Experts of a small language model.
Training: a variant of Muon for the experts, 262M tokens, 9025 steps.
Below are experts of layer 4 (counted from 0) of a mixture-of-experts language model. Rows are named router (the router's row for the expert), gate (a neuron's input weights, with its number), up (a neuron's input weights, with its number), down (a neuron's output weights, with its number) and show model dimensions 0-95. Each number is 128 + 24 x the weight over its row's rms, rounded and kept within 0 to 255.
Before each expert's rows: a language model's description of what the expert responds to; "mostly gets" lists some tokens that are sent to it at least half of the time. This comes from a sample of Wikipedia text that the model never trained on.

# expert 46
Description: Words inside album, song, book and episode titles, often after The or an opening quote, such as Want, Return, Life, Island.
mostly gets: " Your", " Love", " Girl", "の", " Me\"", " \"The"
router [145 112 136  71 156 123 138  81 137 127 172 130 128 135 149 156 144  73 129 154 145 112 109 124 111 155 131 113 128 179 101 115  74 118  92 128 188 135  90 134 146 174 103  93 150 102 154 122 160 147  91 119  90 114 100 132 136  98 142 104  89 107  81 126 110 129 133 128 118 119 132 163 128 152 172 128 119 147 108 144 152 144 132 163 150 131 115 138 120 164 127 111 131 100  96  93]
gate0 [139 153 137 124 143 125 141  96  86 139 171 160 122 137 149 123 111  98  98 178 139  94 112 114 118 117  93 130 119 148 161 154 143 140  99 101 132 126  99 114 138 165  91 116 145 137 156 144 138 137 174 151 164  94 138 152  89 120  98 107  79 146 108 147 138 150 126 119 123 119 138 108 131 135 171 138 121 149 131 175 149 165 119 160 122 123 129 112 132 102 124 106 128 105 125 186]
up0 [141 171 137 102 102 172 151  99 132 109 104  77 139 127 125 153 120 104 144 141 178 153  90 126 122 132 110 145 109 137  91 135 160 132 103 128  94 124 107  94 150 151 109 106 155 133 149 150 130 143 158 147 122  75 125 181 134 120 103 110 125 126 137 129 138 151 144 135 128 103  96 110 149 139 149 188 116 155 117 161  89 166 165 139 154 124 119 126 130 121 106 123 122 112 144 142]
down0 [118 164  96 119 129 153 156 110 135 132 116 194  89 142 109  99  93 111 115 145 127 118 180 129 123 154  89 107 126  95 162 117 157 161 166 112 148 139 124 131 113 116 121 134  97 124 110 112  78 107 108 118 161 142 109 124 142 160 137 156 106 150 107 149 100 141 111 110 145 142 130 123 112 135  95 156 123 138 130  88 133 130 131  96 136 147 127 115 140  97  89  98 147 113  97 180]
gate1 [126 140 171 138 112  84 152 106 102 110 151 122 115 138 107 146 154  99  90 145 167 100 122 151 102 120 156 136 140 108 163 133 146 148 130 142 121 176 135 122 158 118  86 144 118  56 122  98 137 143 146 126 137 110 122  99 106 116 138 106 119 110 122 109 124 129 141 149 128 126 128 126  90 119 175 146 125 182 101 147 187 107 116 159  86 140 154 168 147 127 172 190 149 101  96 101]
up1 [ 98 126  87 118 111 141 177 130  86 127 146  90 140 139  95 150 126 113 116 120 102 150 124 148 175 106 105 115 129 124 131 109 123 114 146 110 139 129  84 133 116 105 110 141 121 136 125 106 138 159  95 123  90 107 141 128 145 117 155 148 208 144 140 170 101 115 158 116 133 114  94 102 147 142 116 140 177 145 109 116 144 120 107 143 133 114 155 148 130 116  70 127 135 152  94 130]
down1 [108 160 100 134 122  91 147 128 121 142 160  76 135 133 103 126 139  88 113 120 140 120 111 106 111 126 129 143 112 111  96 148 130  78 174 130 148 107 106 105 104 100 150 184 124 184 129 118 106 123  91 140 135 112 151 148 147 109 125 123 131 146 136 121 169 160 146 154 110 155 143  66 128 149 115  84 140 129 117 111 122 112 156 126  96 123  94 133 100 108 139 128 136 118 132  87]
gate2 [106 114  91 136 106 147 124 103 131 125 156 124 103 152 172 142 178  89 138 142  99 114 113 152 118 161 174 139 160 155 121 121  90 137 116  93 110  93 126 122 117 122 128 122 152 169 116 133 141 113 126 145 149 122 157 125 146 130  96 102  92  79 123 146  76 126  74 130 104 110 121 119 120 102 141  79 160 109 144 105 120 128 156 183 155 134 121 101  77 149 142 116 132 141 148 134]
up2 [160 145 132 130 149  88 141 104 145  95  94 164 153 110 172 102 119 131 119 132 129 131 133 150 109 120 150  80 140 161 125 106  86 159 140 140 154 116  94  95 151 147 139 118 122 142 150 142 128 110 130 113 151 116  99 142 109 134 150 170 114 107 155 123 180 104 119 112 124 172 153 164  94 137 102 132 118 127  94 121 132 138 121  69 132 168 191 111 189 128 119 153 159 131 123 147]
down2 [135 114 135 146 124 136 153 114 140 164 133 146 149  93 139 102 190 133 114 106 163 107 110 145 128 110 118 100 160 156 142 153 127 116 101 115 160 141 141 143 136 123 153 109 142 157 135 183 154 171 121 120 198 160 144 181 114 138 117 122 129 133 103 126 110 139 135 184  90 126 113  98 125 151 151 146 112 148  71  73 133 149 130 111 153 132 148 115 142 142 151 179 136 137  57 141]
gate3 [133 151 129 127 137 126 109  75 166 137  98 167 140 133 135  99 115  99 137 148 125 151  62 108 128 144  98 113 164 136 114 119  97 100 124 107 159 159  97 127 140 152 130 149 114 129 146 125 123  82 112 136 132 133 119 126 147 157 130 133 162 131 120 108 133  93 119 131 112  81 133 133 106 132 140  93 175 152 135 171 116 104 141 134 139 167 127 122  76 136 110 113  95 123 161  79]
up3 [117 129  96 140 107 119 134 126 100  90 127 129 134 115 126 119 166 153 108 126 136 113 187 133 149 129 109 140 140  88 124 104 146 145 131 131 159 128 133 115  90  88  93  79 134 108 128 143 115 158 143 174 148 112 129 125 113  89  99 117 141 154 164  96 148 149 120 131 194 123 135 123 137 117 123  99 123 116 146 141 152 139 120 112 140 112 104 129 147 154 145 165 189 120 140 147]
down3 [ 94  98  95 111 132 102 107 146 107 148 152 137 132 124 155  88 138 114 163 126 170 113 104 193 145 160 140 130 109 133 126 114 107 126 108 151  68 145 107 126 129 125 112 118 154 161 143 140  97 114 120 157  90 144  75 114 127 132 103 122 134 119 154 128 106 100 173 108 144 102 145 146 103  84 100 113 154 122 169 148 130 157 133 110 127 135 118 155 132 131 108 122 105  86 114 130]
gate4 [101 138 146 132 126 112 158  86 148 140 175 141 150 127 132 143 100 143 115 123 119 115 109  86 157 159 115 173 114 147 160 153  92 162 139 144 123 143 157 130  86 118 166 108 129  76 132 129 168 122 118 144 117 111 148 161 142 115  70 100 146 117 111 117 134 126 131 134 111 121 161  84 160 131 158 148 116 149 122 167 153 141 109 151 209 107 122 138  99 138 182 133 101 109 122  97]
up4 [116 162 130 174 130 126  86 139  84 156 162  93 117 129 107 147 183 154 164 109 167 132 166 120 119 144 152 147 149  86 120 144 123  86 101 114 103 103 121 154 157 155 119 149 115 118 124 121 140  82 164 146 108 132 155 142 117  80 179 113 114 163  94 101  99 145 101 176 143 127 100 157  90 131 103 125 104  75 178 131 110 139 134 117 116 130 178  85 123 146  85  94 110 101 151 119]
down4 [ 84 124 121 116 125 117 147 125 147 122 117  94 124 121 147 118 117 151 136 139  89 127 118 128 125 112 209 152 135  84  94  94 117 108 142 165 138 164 108 104 116 141 131 101 140 150 151 106 114 133 127 127 126 209 156 145 157 136 138 138  96 135 132 138 130 132 125 117  85 135 164 133 136  88 101 119 124 121 122 129 117 123 155 133  86 130 132 154 168 120 119 120 109 117  85 156]
gate5 [137 126 140  98 127 140 162  41 138  68 180 122 124 142 115 165 156  93 122  87 130 141 120 145 102 132 144 162 147 167 130 113 123 131 135 129 135 135 121 102 126 140 161 151 126 104 108  86 121 135 154 107 123 140 107 127 163  84 118 129 120 149 102 155 141 137 136 140 142 115 117 144  88 121 137 118 135 128 130 126  86  92 165 157 133 174 142 160 123 125 145 156 163 128 147 137]
up5 [146 134 152 137 115 129 113 144 123 174 115 105 150 111 178 126  86 141 115 152 135 134 130 119 158 120 129 134 134  61 130 125 113 188 134 122 130 114 115 120 124 100 111 116 110 108 164 160 127 122 129 151 122 140 140 102 104 120 135 142 124  79 134 140 132 125 141 109 108 144 142 112 134 117 130 171  88  98 162 153 163 139  77 119 126 135 140  84 135  84 120 150 133 120 122  98]
down5 [ 69 144 156 122  89 107 157 136 145 138 131  96 145  99 120 139 132 125 162 123 144 146 132 128 178 112 127 121 104 154  97  63  98 124  96 134 137 113 155  95  77 126 139  94 104  99 131 120 122 155 146 117 124 160 151 130 134 155 126  95 133 144 168 148  96 126 149 150 119  87 143 134 173 123  89 149 150 127 156 109  89 165 122 138  97 139 174 127  95 128 115 103 139 102 108 127]
gate6 [100 117 131  45 125  93  87 140 141  96 115 110 132 124 136 156 119 125  73 163 120 150 146 131  85 110 114 122 101 138 114 146 108 142 145 111 127 126 153 162 108 147 121 110 136  96  73 110 122 155 122 154 122 121 109 106  93 163 120 177 110 127 126 168 151  93 123 168 123 157 102  92 114  80 124 114 100  89 124 131 111 104 153  89 114 153 113 150 157 113 154 146 123 146 113 135]
up6 [182 146 129 167 157 138 143 158  94 166 169 159 120 152 115  95  91 165 168 140 121 138 116 114 107 111 111 128 158 119  69 128 151 154 141 141 132 111 133 114 120  99 123 128 124  88 129 132 132 137 138 174 124 133 163 154 124 152 111 127 128 114 129 125 127 110 156  96 149 140 139 132 156 115 105 112 125 104 153  88 111 198 130  96 136  93 112 146 151 137 153 112 124 142 145 105]
down6 [140 167 117 102 112 102  96 121 151 141 118 135 128 139 192 143 126 127 162 124 131 135 112  99 169 139 107 107 100 133 106 126 146  86 155 123 133 127  90 171 106  99 116 119 118 150 114 116 122 148 125 144 130 192 101 105 114 107 130 110 156 171 173 102 131 205 126 109  93 110 102 105 165 128 123 148 131 132 135 144 150 117 105 135 138 169 125 137 146 118 154 157 190 141  81  79]

# expert 35
Description: Dashes, bullets and pipes opening infobox or table lines such as - Coordinates:, - Dates:, • Total, plus section-heading initial letters.
mostly gets: "==A", " \"a", "===A", "|", "===C", "This"
router [105 138 148 132 151 110 146 108 105 113 162 181 120 172 167 104 124 128 145 150 142 113  91 152 148 127  96 134 114 186 124 139 123 146 124 123 118 129 156 124 116 146 136  60  97 124 125 113 144 131 138 106 122 109 138 109 167 134 142 145 110 116 118 110 113 113 127 112 133 103 108 119 109 164 157 139  95 149 129 114 133 116 115 150 122 149 121 121 134 167 143 157 142  82 111 114]
gate4 [104 153 126  67 121 115 113 134 108 140 151 130 150 133  84 148  91 108 101 143 153 149 155 118 126  93 118 118 111 131 116 148  88 129 142 109 144 118  88 117 149 152 146  94 116 106 136 184 196 141 126  83 117 103 131 143 148 108 103 141 102 140 145 157 125 143 145 137 161  91 130 118 145 145 145  97 107 142 142 129 134 101 109  89 108 144  97 133 111 146 161 141 114 130 126 123]
up4 [112 140 135  97 101 129 123 135 115 115 142 133 129 124  98  97  94 105 124 117 154 111 130 108 116 119 125 106  98 145 136 141  92 125 142  95 123 133 110 118 169 156 121  96 151 106 138 151 150 150 118 100 135 116 167 138 124 116  99 158 126 110 162 171 109 130 136 147 162 131 134  99 116 147 159  80 122 145 110 121 159 141 134 122 124 127 101  87 107 141 124 145 141 139  93 111]
down4 [127 107  97  99 117 122 151 147 129 112 152 131  79 147 141 121 134 169 132 133 160  87 153 143 122 115 138 126 130  85 120 154 119 112  92 121 127 143 155 113 124 106 109 128 133 150 122 138 128 114 112 115 152 105 103 119 126 146 108 136 121 150 169  87 133 121 115 101 140  92 134 134  95  91  67 102 101  97 109 156  94 143 139 122 163 138 143 154 113 188 126 140 131 115 124 154]
gate5 [114 140 151 102  86 140 133 156 111  86 121 132 127 164 129 131  96  96  87 119 124  96 139 125 132 132 125 126  84 125 144 104  83 117 146 106 178 110 134 104 100 125 117  52 142 119 144 133 131  97 109  96  92 159 154  96 110 164 162 118 132 145 119 119 159 149 111  98 157  97  85 108 118 103 106 121  79 113 122 166 154 147 118 115 114 131  96 124 111 150 120 177 143 134 132 116]
up5 [117 132 156 114 131 136 147  85 151 145 101 141 104 115 152 143 129  81 128 147 106  86 107 145  82 131 114 143 126  78 107 123 113 143 131 167  98 113 148  96  97 116 144 147 116 141 107 125 136  95 104 132 103 169 137 112 108 133 114 117  88 149 150 112 145 165  97 174 130 131  94 143 115 128 156 114 133 107 138 114 117 111 145 129 121 130 144 112 175 125 131 109  75 154 140 109]
down5 [131 183 111  77 145 112 129 119 152 116 112 134 115 158 123 174 128 136  72 169 147 133 106 110 103 149 132 105 130  99  85 124 167 150 173 158 107 108 113 139 137 112 124 127 140  83 133 108 133 119 130 127 142 149 151 106 116 140 109  60 140  88  89  70 120 140  91 185 124  90 146 152 144 104 159 137 169 148 159 131 161 113 128 115 114 146 113  96 133 117 130 105 114 115 110 114]
gate6 [132 101 114 163 123 108 175 103 142 151 143 140 110 132 125 178 129 122 131 138 157 122 152 151 112 160 101  88 146 160 113 119 116 132 146 135 145 135  90 113 136 140  86 124 186 110  92 116 145 169 141  92 124 127 114 108 102  90 146 114 152 142 145 109 139 149 141 153 144  91 152 131 150  97 148 102 104 158 133 146 158 141 123 130 158 132 141 132 113 134 189 137 141 150 168 111]
up6 [122 112 138 153 146 145 103 142 114 116 116 139 145 117 119 115 150 159 123 178 137 162 148 106 127 158 168 143  97 124 114 170  93  99  82  94 121 150  88  86 118  74 104 130 106 105 116 135  96 129 104 121 143 119 167 110 102 140  82 129 104 135 130 135 132  97 161 148 133 134 124 124 102 103 111 143  97 118 120 135  98 120 115 113  77 158 138 115 158  79 126 123 164 143 106 115]
down6 [159 135 130 117 127 109 172  71 132 140 126 158 141 135 121 133 120 112 113 129 147 119 121 130 149 107 133 104 155 145 107 130 173 157 119 117 102 157 121  95  91 107 181 114 160 124 124 127 159 150 129  85 128 138 144 102 126 145  99 123 146 128 142 161 132 159  76 110 138 122 108  90 132 131 147 113 162 111  89 126 122 116 171 144 125 133 100 164 157 140 114 138 151 112 131 155]
gate7 [106 115 142 127  99 121 173  95 125 127 146 118  96 128 124 153 147 148 174  79  92 132 155 134 132  97 140 112 132  99 127 112 127  77 125 107 133 119 122 172  95 118 101 143 143 124 117 138 134 104  97 113  79 142 101 114 137 121 144 123 133  89 114 122 122 141 128 109 128 137 133 118 116 162 160 126 146 110 152 121 110 119 109  90 145 107 146  90 107 110 109 147 133 114 103 165]
up7 [101 161 127 129 138  99  82 115 103 167 142 167 155 126 169 137 125  86 116 127 135 132 111 172 128 182 178 102 118 133  73 165 118 126 144 136 170 134 110 122 132 130 154 122  88 109 126  45 141 121 169 158 121 128 191 140 134 139 137 138 134 110 155 122 159  96 120 128 147 143 150 112 119 123 114 159 120 146 153 185 138 108 198 127 124 127 122 147 124 118 132 126 127  96 135 118]
down7 [149 165 163 137 128  74 150 139  98 135 121 141 125 175 148 135 138 129 142 145 149  93 156 147 125 117 139 132 146 170 111 129 163  98 119 105 142 132 118 130 134 151 159 110 123 120 170 127 120 130 155 123  90 136 134 163 109 123 154 144 144 130 105 140 109 113 140 118 123 121 117  88 129 111 114  86 114 159 117 157  94 119 110  89 156  66 114 155 136 167 109 133  98 156 160 131]
gate8 [150 107 103 125 100 151 144 148 139 162 148 133  97 132 142 153 118 148 149 129 120 149 115 118 169 126 156  98 138 154 101 140 136  96 144 139 135 138 135 117 114 103  80 109  81 133 124 134 109 141 158 153 162 110 102 123 154 135 136  84 125 184 130 124 148  61 163 158 136  92  93 138 141 145 109 105 122 147 117 148 137 179  92 145  64 104 123 152 125 118 131 156 140 111 110 119]
up8 [155 118  89 127 124  84 119 142 117 137 115 165 119 154 109 139 157 121 129 109  67 134 146 116 120 112 127 111 139 114 109 117 145 152 128 125 123 109 122 133 122  65 177 138  80 134 121 141 120 164 124 139 122 135 119 141 112 127 127 166 114  74 122 137 112 134 112 133 111 106  93  90 146 148 146  60 126 120 161 101 103 146  69 138 139  70 164  84 133 101 108 133 126 154 143 133]
down8 [146 160 129 130 115 113 142 178 108 141 157 135 121 136 121 144 146 154 111 127 159 157 113 133 110 109 125 106 154 105 123 127 171 108 137 124 116 118 126 129 130 149 113 115 126 139 112 151 161 161 186 126 130 109 149  93 109  83 158 176  86 131  97 137 173  96 104 134 120 113 109 173  96 159 143 111 122  79 130 135 136 113 145 146 107 136 104 129 126 126 110 138 149 135 108 123]
gate9 [159 107 101 146 108 153 136 114  92 144 148 136 132 158 127 157 120 109 159 147 134 122 113 109 122 114 135 185  72 128 113 114 106  95 160 134 151 159 124 138 152 109 139 146 125 132 144 152 106 122 133 161 101 159 122 118 154  89 130 115 152 137 117  95 128 132 141 147 163 113 121 128 165 170 139 120 148 129 183  65 134 119 103 124 119 129 135 114 141 129  68 117 133  77 127 134]
up9 [118  83 159 151 152  94 174 157 153 123 132 123  93 100 139 119 125 130 117  82 143 135 123 163 147 129 116  70 179 104  97 155 141 148 103 149 176  99 116  97 122 142 144 127 109 136 123 129 137 112 126 134 149  95 142 173 142 116 147 146  75 170 118 151 139 128 153 138 130 129  78 133 143 107 106 162 156 125 100 214  75 134 131 141  88 152 179 103 103 148 204 171 115 149 114 133]
down9 [ 89 134 131 122 154  74 130 124 118 135 152 103 159 134 111 130 163 117 140 131 117 120 143 169 125 134 106 124 113 122  98 150 105  95 112 127 134 152 107 110 111 153  98 101 133 155 184 110  83 131 130 117 128 116 119 103 112 127 124 125 165 134 132 143 123  89 102 156 146 105 141 103 156 148 117 148 130 162 131 138  74 120 128 122  94 188 128  91 101 118 146  98 114 179 141 133]
gate10 [ 99 135 123 160  99 109 174 112 125 158 134 123 132 139  92 139 138 114 115 131 167 122 148 122 114 140 154 157 122 111 153 149 130 146 133 133  99 154 138 119 129 139 133 108  62 106 130 172 132 132 108  94 155 126 110 126 114  96 127  85 124 150 123 108  83 119 100 159 139 105 116 143 154 171 113 128 162 126 115 113 111 122 134 144  87 146 158 108 141 105 140 125 129  97  84 138]
up10 [135 123 150 151 173 101 164 142 108 150 113 114 135 131 160 121 122 138 186 145 163  86 155 113 129  75 120 144 122 108  89 137 139 189 103 109 120 111 110 169 162  80 114 143 145 136 125  98 113 111 124 112 132 138 125 126 102 152 158 159 148 142 154 156 185 140 145  91  98 159 108 132 115 111 125 130  65 156 167 103 162 182  99 112 164 142 179 150 175 127 131 109 148 141 175  94]
down10 [163 100 115 148 136 131 149 103 126 171 134 108 128 154 147 108  74 162 150 136 179  88 153 101 163 136 138 132 119 148 137 108 135 113  96 129 151 138 141 151 111 124 148 131 121 132 161 118 134 156 152 187 113 153 154 184 115 131 159 162 127 123 126 166 127  93 150 156 120  96 170 149 150 130 106 103 134 150 106 137 110 150 121 103 116 135 107 119  83 156 120 108 108 159 148 127]

# expert 36
Description: First pieces of infobox field labels and credits, such as Rallies:, Culinary career, Commentary:, Directed by, Founded:, Infraorder:.
mostly gets: " MPC", " Directed", " Infraorder:", " Known", " Loss", "Studio"
router [118 127 141  89 159 121 146  82 156  97 162 153 106 194 167 177 150  95 111 161 115 127 119 145 163 113 139 123 121 144 118 129 135 132 142 104 148 142 141 124 114 140 159  69 114 123 121 126 138 161 116 107 115 177 118 144 110 128 165  89  97 134 122 135 110 130 179 161 139 123 136 123  99 110 123  94 128 117 104 125 113 140  66 135 133 116 111 115 116  91  98 114 126 127  95 132]
gate0 [115 135 139 124 129 113 124 129 101  73 170 119 110 119 125 103 121 110 110 119 131  88 125 166 124  91 100 151 112 109  98 117 132 137 180 156 156 166 116 112 113 179 127 171  93 128 103 137 108 113 106 145 122  62 145 131 121 165 113  98 108 137 133 130 114 144 137 142 167 102 120 131 128 138 149 127 116 132 138  99 153 101 118 125  97 137 147 154 114 149 152 127 110 109 111 137]
up0 [112 105 153 123 117 102 121 111  99 142 143 142 159 145 139 165 155 121  98 163  95 149  72 135 163 108  94 173 115 126 146  99 125 118 128 101 126 123 182 140 146 103 137 129 138 127 111  92 118 158 115 119 135 128 129 157 103 152  88 101 113 123 149 115 137  98 152 102  97  97 126 151 175 146 117 105 122 129 130 132 161 108 111 124 121 123 157  69 131 106 116 141 139 136 166 130]
down0 [126 146 153 133 134 106 164 133 100 174  92 101 117 168 120 133 128 110  89 177 117 140 144 150 180 128 149 107 144 129 145  93 153 144 146 154 138  98 148 128 102 161 171 120 126 154 150 141 142 123 151 156 132 161 150 131 136 164 129 179 172 106 139 150 129 136 116 159 144 140 124 144 198 140 114 136  93 122 100 138  82 140 130  78 128 110 141 112 106 143 131 130 156 128 131 137]
gate1 [141 133 125 144 111  96 159  82 114 125 137 124 139 136 155 106 118  71 119 133 131  89 129 143 187 122 147  91 179 119  94  81 123 132 111 149 150 156 122 141 128 132 142 125 138 103  88  96 171 127 110 119 126 152 112 175 142 155 134 152 164 130 131 147 110 168 101 139 110  94 140 133 109 106 128 144 105 126 101 141 122  80 104 173  87 106 115 110 116 144 152 131 117  92 153 139]
up1 [144 136 123 125 120  83 140 163 141 110 103 174 122 125 106  98 154 137 151 124 113 107 165 128 105 150  99 134 129 137 149 173 139 105 103 161 126 140 136 125 135 129 109  84 120 139 159 115 155 111 107 129 129  94 153 124 163 130 105 161 107 141 123 112 122 147 147 133 120 184 114 125 151 159 146 160 148  95 117 131 139 120 113 140 176 153 145 146 148 127 131 160 122 111  98 106]
down1 [132  97 111 114 145 115 145 102 162 120 154 112 140 148  93  59 128 124 168 100 153 109  91 123 131  80 152 135 119 130  61 117 134 171 102 134 156 160 141 147 143  94 148  97 130 128 110 151 110  93 208  99 116 116 111 145 107 151  90 142 113 140 121  93 160 133 124 159 100 139 139 138  93 123 151 141 148 127 141 125 142 104 147 126  67 104 120 127 138 131 118 148 162 182 150 125]
gate2 [104 166 126 110 141 123 109 115 147 104 140 136 147 204 125 135 152 136 127 141 121 108 120 165 138 149 144 168 103 125 138 139 111 138 101 139 101 124 155 121 122 151 146 152 134 147 127 127 133 108 119  83 179 143 104  87 144 112 159 107 148 126 139 169 109 102 109 154 132 129 101 110 139 113 163 105 117 161 119 115  78 149 104 164 114  87 105 121 112 112 137 140 137 136 152 162]
up2 [ 95 140  76 108 127 109 121 137 138 135 151 154 138 128 159 122 112 138 156 112 132  97 127 192 150 156 144 141 174  97 140 103 105  92 129 182 106 150 146 144 118 132 127 129 103 168 133 131 139  96 128 110 133  88 165 123 109 162 115 120 143 127 160 145 100 148 130 119 150  89 103  95 101  91 113  89 150 164  55 151 155 170 112 150 108 135 128 117  94 136 139 131 103 134 141 126]
down2 [157 134 154 128 120 159 125 109 141 129 144 157 123 138 104 108 146 116 134 133 124  98  99 159 140 117 125 127 148 137 143 169 119 108 177  98 128 122 124 126 135 111 166 112 109 141 112 151 108 120 159 156  96 132 122 108 110 115 136 118 165 118 140 142  96  78 160  92 126 130 161 127 168 103 130 117  89 144 111  85 143 132 122 153 119 147 125 108  95 109 139  82 123 127 153 150]
gate3 [136 146 135 117 104 173 170 112 126  94 126 109 155 150 116 107 137 127 103 113 139 165 159 122  80 170 121  88  85 158 131 113 123 126  74 105 127 161 137 171 112 113 153 173 124 113 138  90  88 143 126  85 137 140 121 133 124  89 153 129 148 123 114 113 102 116 162  82 104 144 130 117 103 113  95 105 151 146 145 117 103 127  76  89 136 180 177 127 123 138 134 108 111 103 138  82]
up3 [122  92 148 115 143 138 160 113 133 114 134 128 138 103 102 119 109 126 133 141 100 104 169  90  97  98 116 110 147 117 135 129 123 118 129 180  65 126 150 153 137 170 128 161 136 127 121 136 171 136 150 130 157 160 124 112 103 113 151 166 127 127 115 160 134  74 158 143 138 138 127 110 134  87 136 123 176 122 136 130 170 109 154 123 123 142 183  93 132 160 145 144 129 126 141 147]
down3 [118  84 132 150 122 164  99 132 139 166  97 147 133  86  98 147  89 123  87 152 158 125 118  81  98  97 136 109 171 131 115 119 130 116  99 156 131  87 138 127 132 134 107  89  96 102 155 143 175 117 103 161 127 134 166 153  90 125 115 170 109 117 145 158 103 111 108 166 115 137 115 154 160 134 112 102 139 116 115 164 135  93 128 128 122 129 136 131 120 140 129 111 126 117 127 106]
gate4 [151 110 159 136 150 135  70 101 121 124 154 150 123 164 143 155 180  96 110  91 132  89 137 134  95 124 112 120 164  99 140 136 105 137 152  96 113 124 117 112 137 101 204 145 120 161 126 136 163 152 146  89 110 198 127 151 112  94 112 153 121 119 126 138 123 141 137 124 117 142 128 115  99 114  84 135 108 174 126 109 109 149 132 176 152 116 117 131 108 123 141 118 133 117 129 138]
up4 [167 124 175 119 142 118 128 153 116 121 150 128 111 118  84 175 186  98 125  90 131 118  90 151 108 119 100 143 134 104 112 171 137 101 130  81 107 101 172 132  98  73 133  88 119 109 127 128 160 105 158 138 103 114 130 149 119 132 134 138 117 131  96 151 107 122 126 108 145 106  80 126 102 134  89 104 105 169 165  82 114 174  93 104 136 120 110 141 139 120 103 141  91 136 120 101]
down4 [129 154 105 117 154 126 118 138 169 142 150 111 108 116 144  91  95 124 110 100 153 126 130 185 154 109 118 113 109 161 133 149 136 156 136 132 134 168 122 160 154 137 119 123 151 121 118 109 123 116 122 146 151 126 133 105 108 155 122 146 145 140 127 131 103  77 114 153 156 134 136 113 110 127 148 139 145 140 147 113 152  89 137 119 123 155 169 155 118  91 125 109 100 116 154 113]
gate5 [135 144 122 137 114  97 145 138 134 140 168 138 175 167 125  91 139 128 135 129 124 114  85 120 166 132 124 123 139 148 104 178 147 154  98 144 101 148 148  79 116 136 121 100 105 113 112 163 138 138 135 165 147 102 116 112 165 148 113  70 136 111 107 164 169  60 141 159 133 133 104 108  80 120 133 130 140 110 114 121 158 126 122 125 122 139 129 138 129  97 107 142 121 131 145 141]
up5 [128 106 122 112 110 127 106 134 134  85 120 151 132 184 108 108 167 150 119 138 134 148 148  60 133 136 123 150  99 101  89 160 136 135 109 121 138 131 136 119 152 115 117 107 111 126 130 115 103 140 157 139 122 102 104 143 104 132 124 141 101 119 122 119 165 122 140 112 146 138 129 152  66  96  89 149 103 148 123 154 132 138 149 125 111 146 111 137 104 101 110 159 156 147 135 109]
down5 [143 140 101 110  88 107 110 130 131 125 162 125 217 137 146 160 102 105 110 131 157 116 169 114 147 164 106 145 102 116 128 101 104 171  80  92 121 141 168 142 138 109 123  88 139 105 112 169 100  79 111 129 149 124 121 105 163 170 145 154 138  89 105 132 179 119 113 134 105 143 140 117 113 115 145 189 174 133  95  97 129  76 135 120 152 107  99 130 150 134 140 158 145 158 114 116]
gate6 [111 112 135 117 117 144 145 105 120  98 162 100 153 141 113 128 116 145 136 127 164 149 163 159 123 104 154 128 108 114  99 105 151 141 108 142 133 149 139 113 102 133 138 100 147 158 102 129 148 124 132 151 169 115 121 131 129 135 149 119 144 155 120 132 170 134 166 154 188 131 123 106  73 100 136 149 143 120 149 113 100 104 135 129 151 125 154 117 158 118 167 132 136 112 159  99]
up6 [123 171 138 147 148 115 111 116 104 155 139 180  95 123 138 146 127 147 106 164 106 102 133  80 118 174 128 127 110 117 108 159 124 141 134 118 110 132 109 104 120 149 100 179 155 100 150 127 147 160 122 144  87 140 148 130 103 137  99 144 140  77  98 120  83 100 120 122 107 151 131 151 171 103 115 124 124 133 182 112 134 125 123 193  88 115 115 122 131 128  87 127 149 119 132 156]
down6 [151 109  97 139 169 149 154 168 134 138 133 139 119 147 127 108 128 117 126 167 103 119 143 112 141 100 123 137 141 105 104 134  95 136 125 174 116 108  96 165 127 139 100 149 122 101 146 150 117 100 138 145 154 141 115 159 125 103 131 126 121 185 106 122 134 121 102 130 149 123  90 144 130 125 153 129 126 140 118 168 161 138 142 157 135 103 128 145 114 169 128 153 167 165 120 139]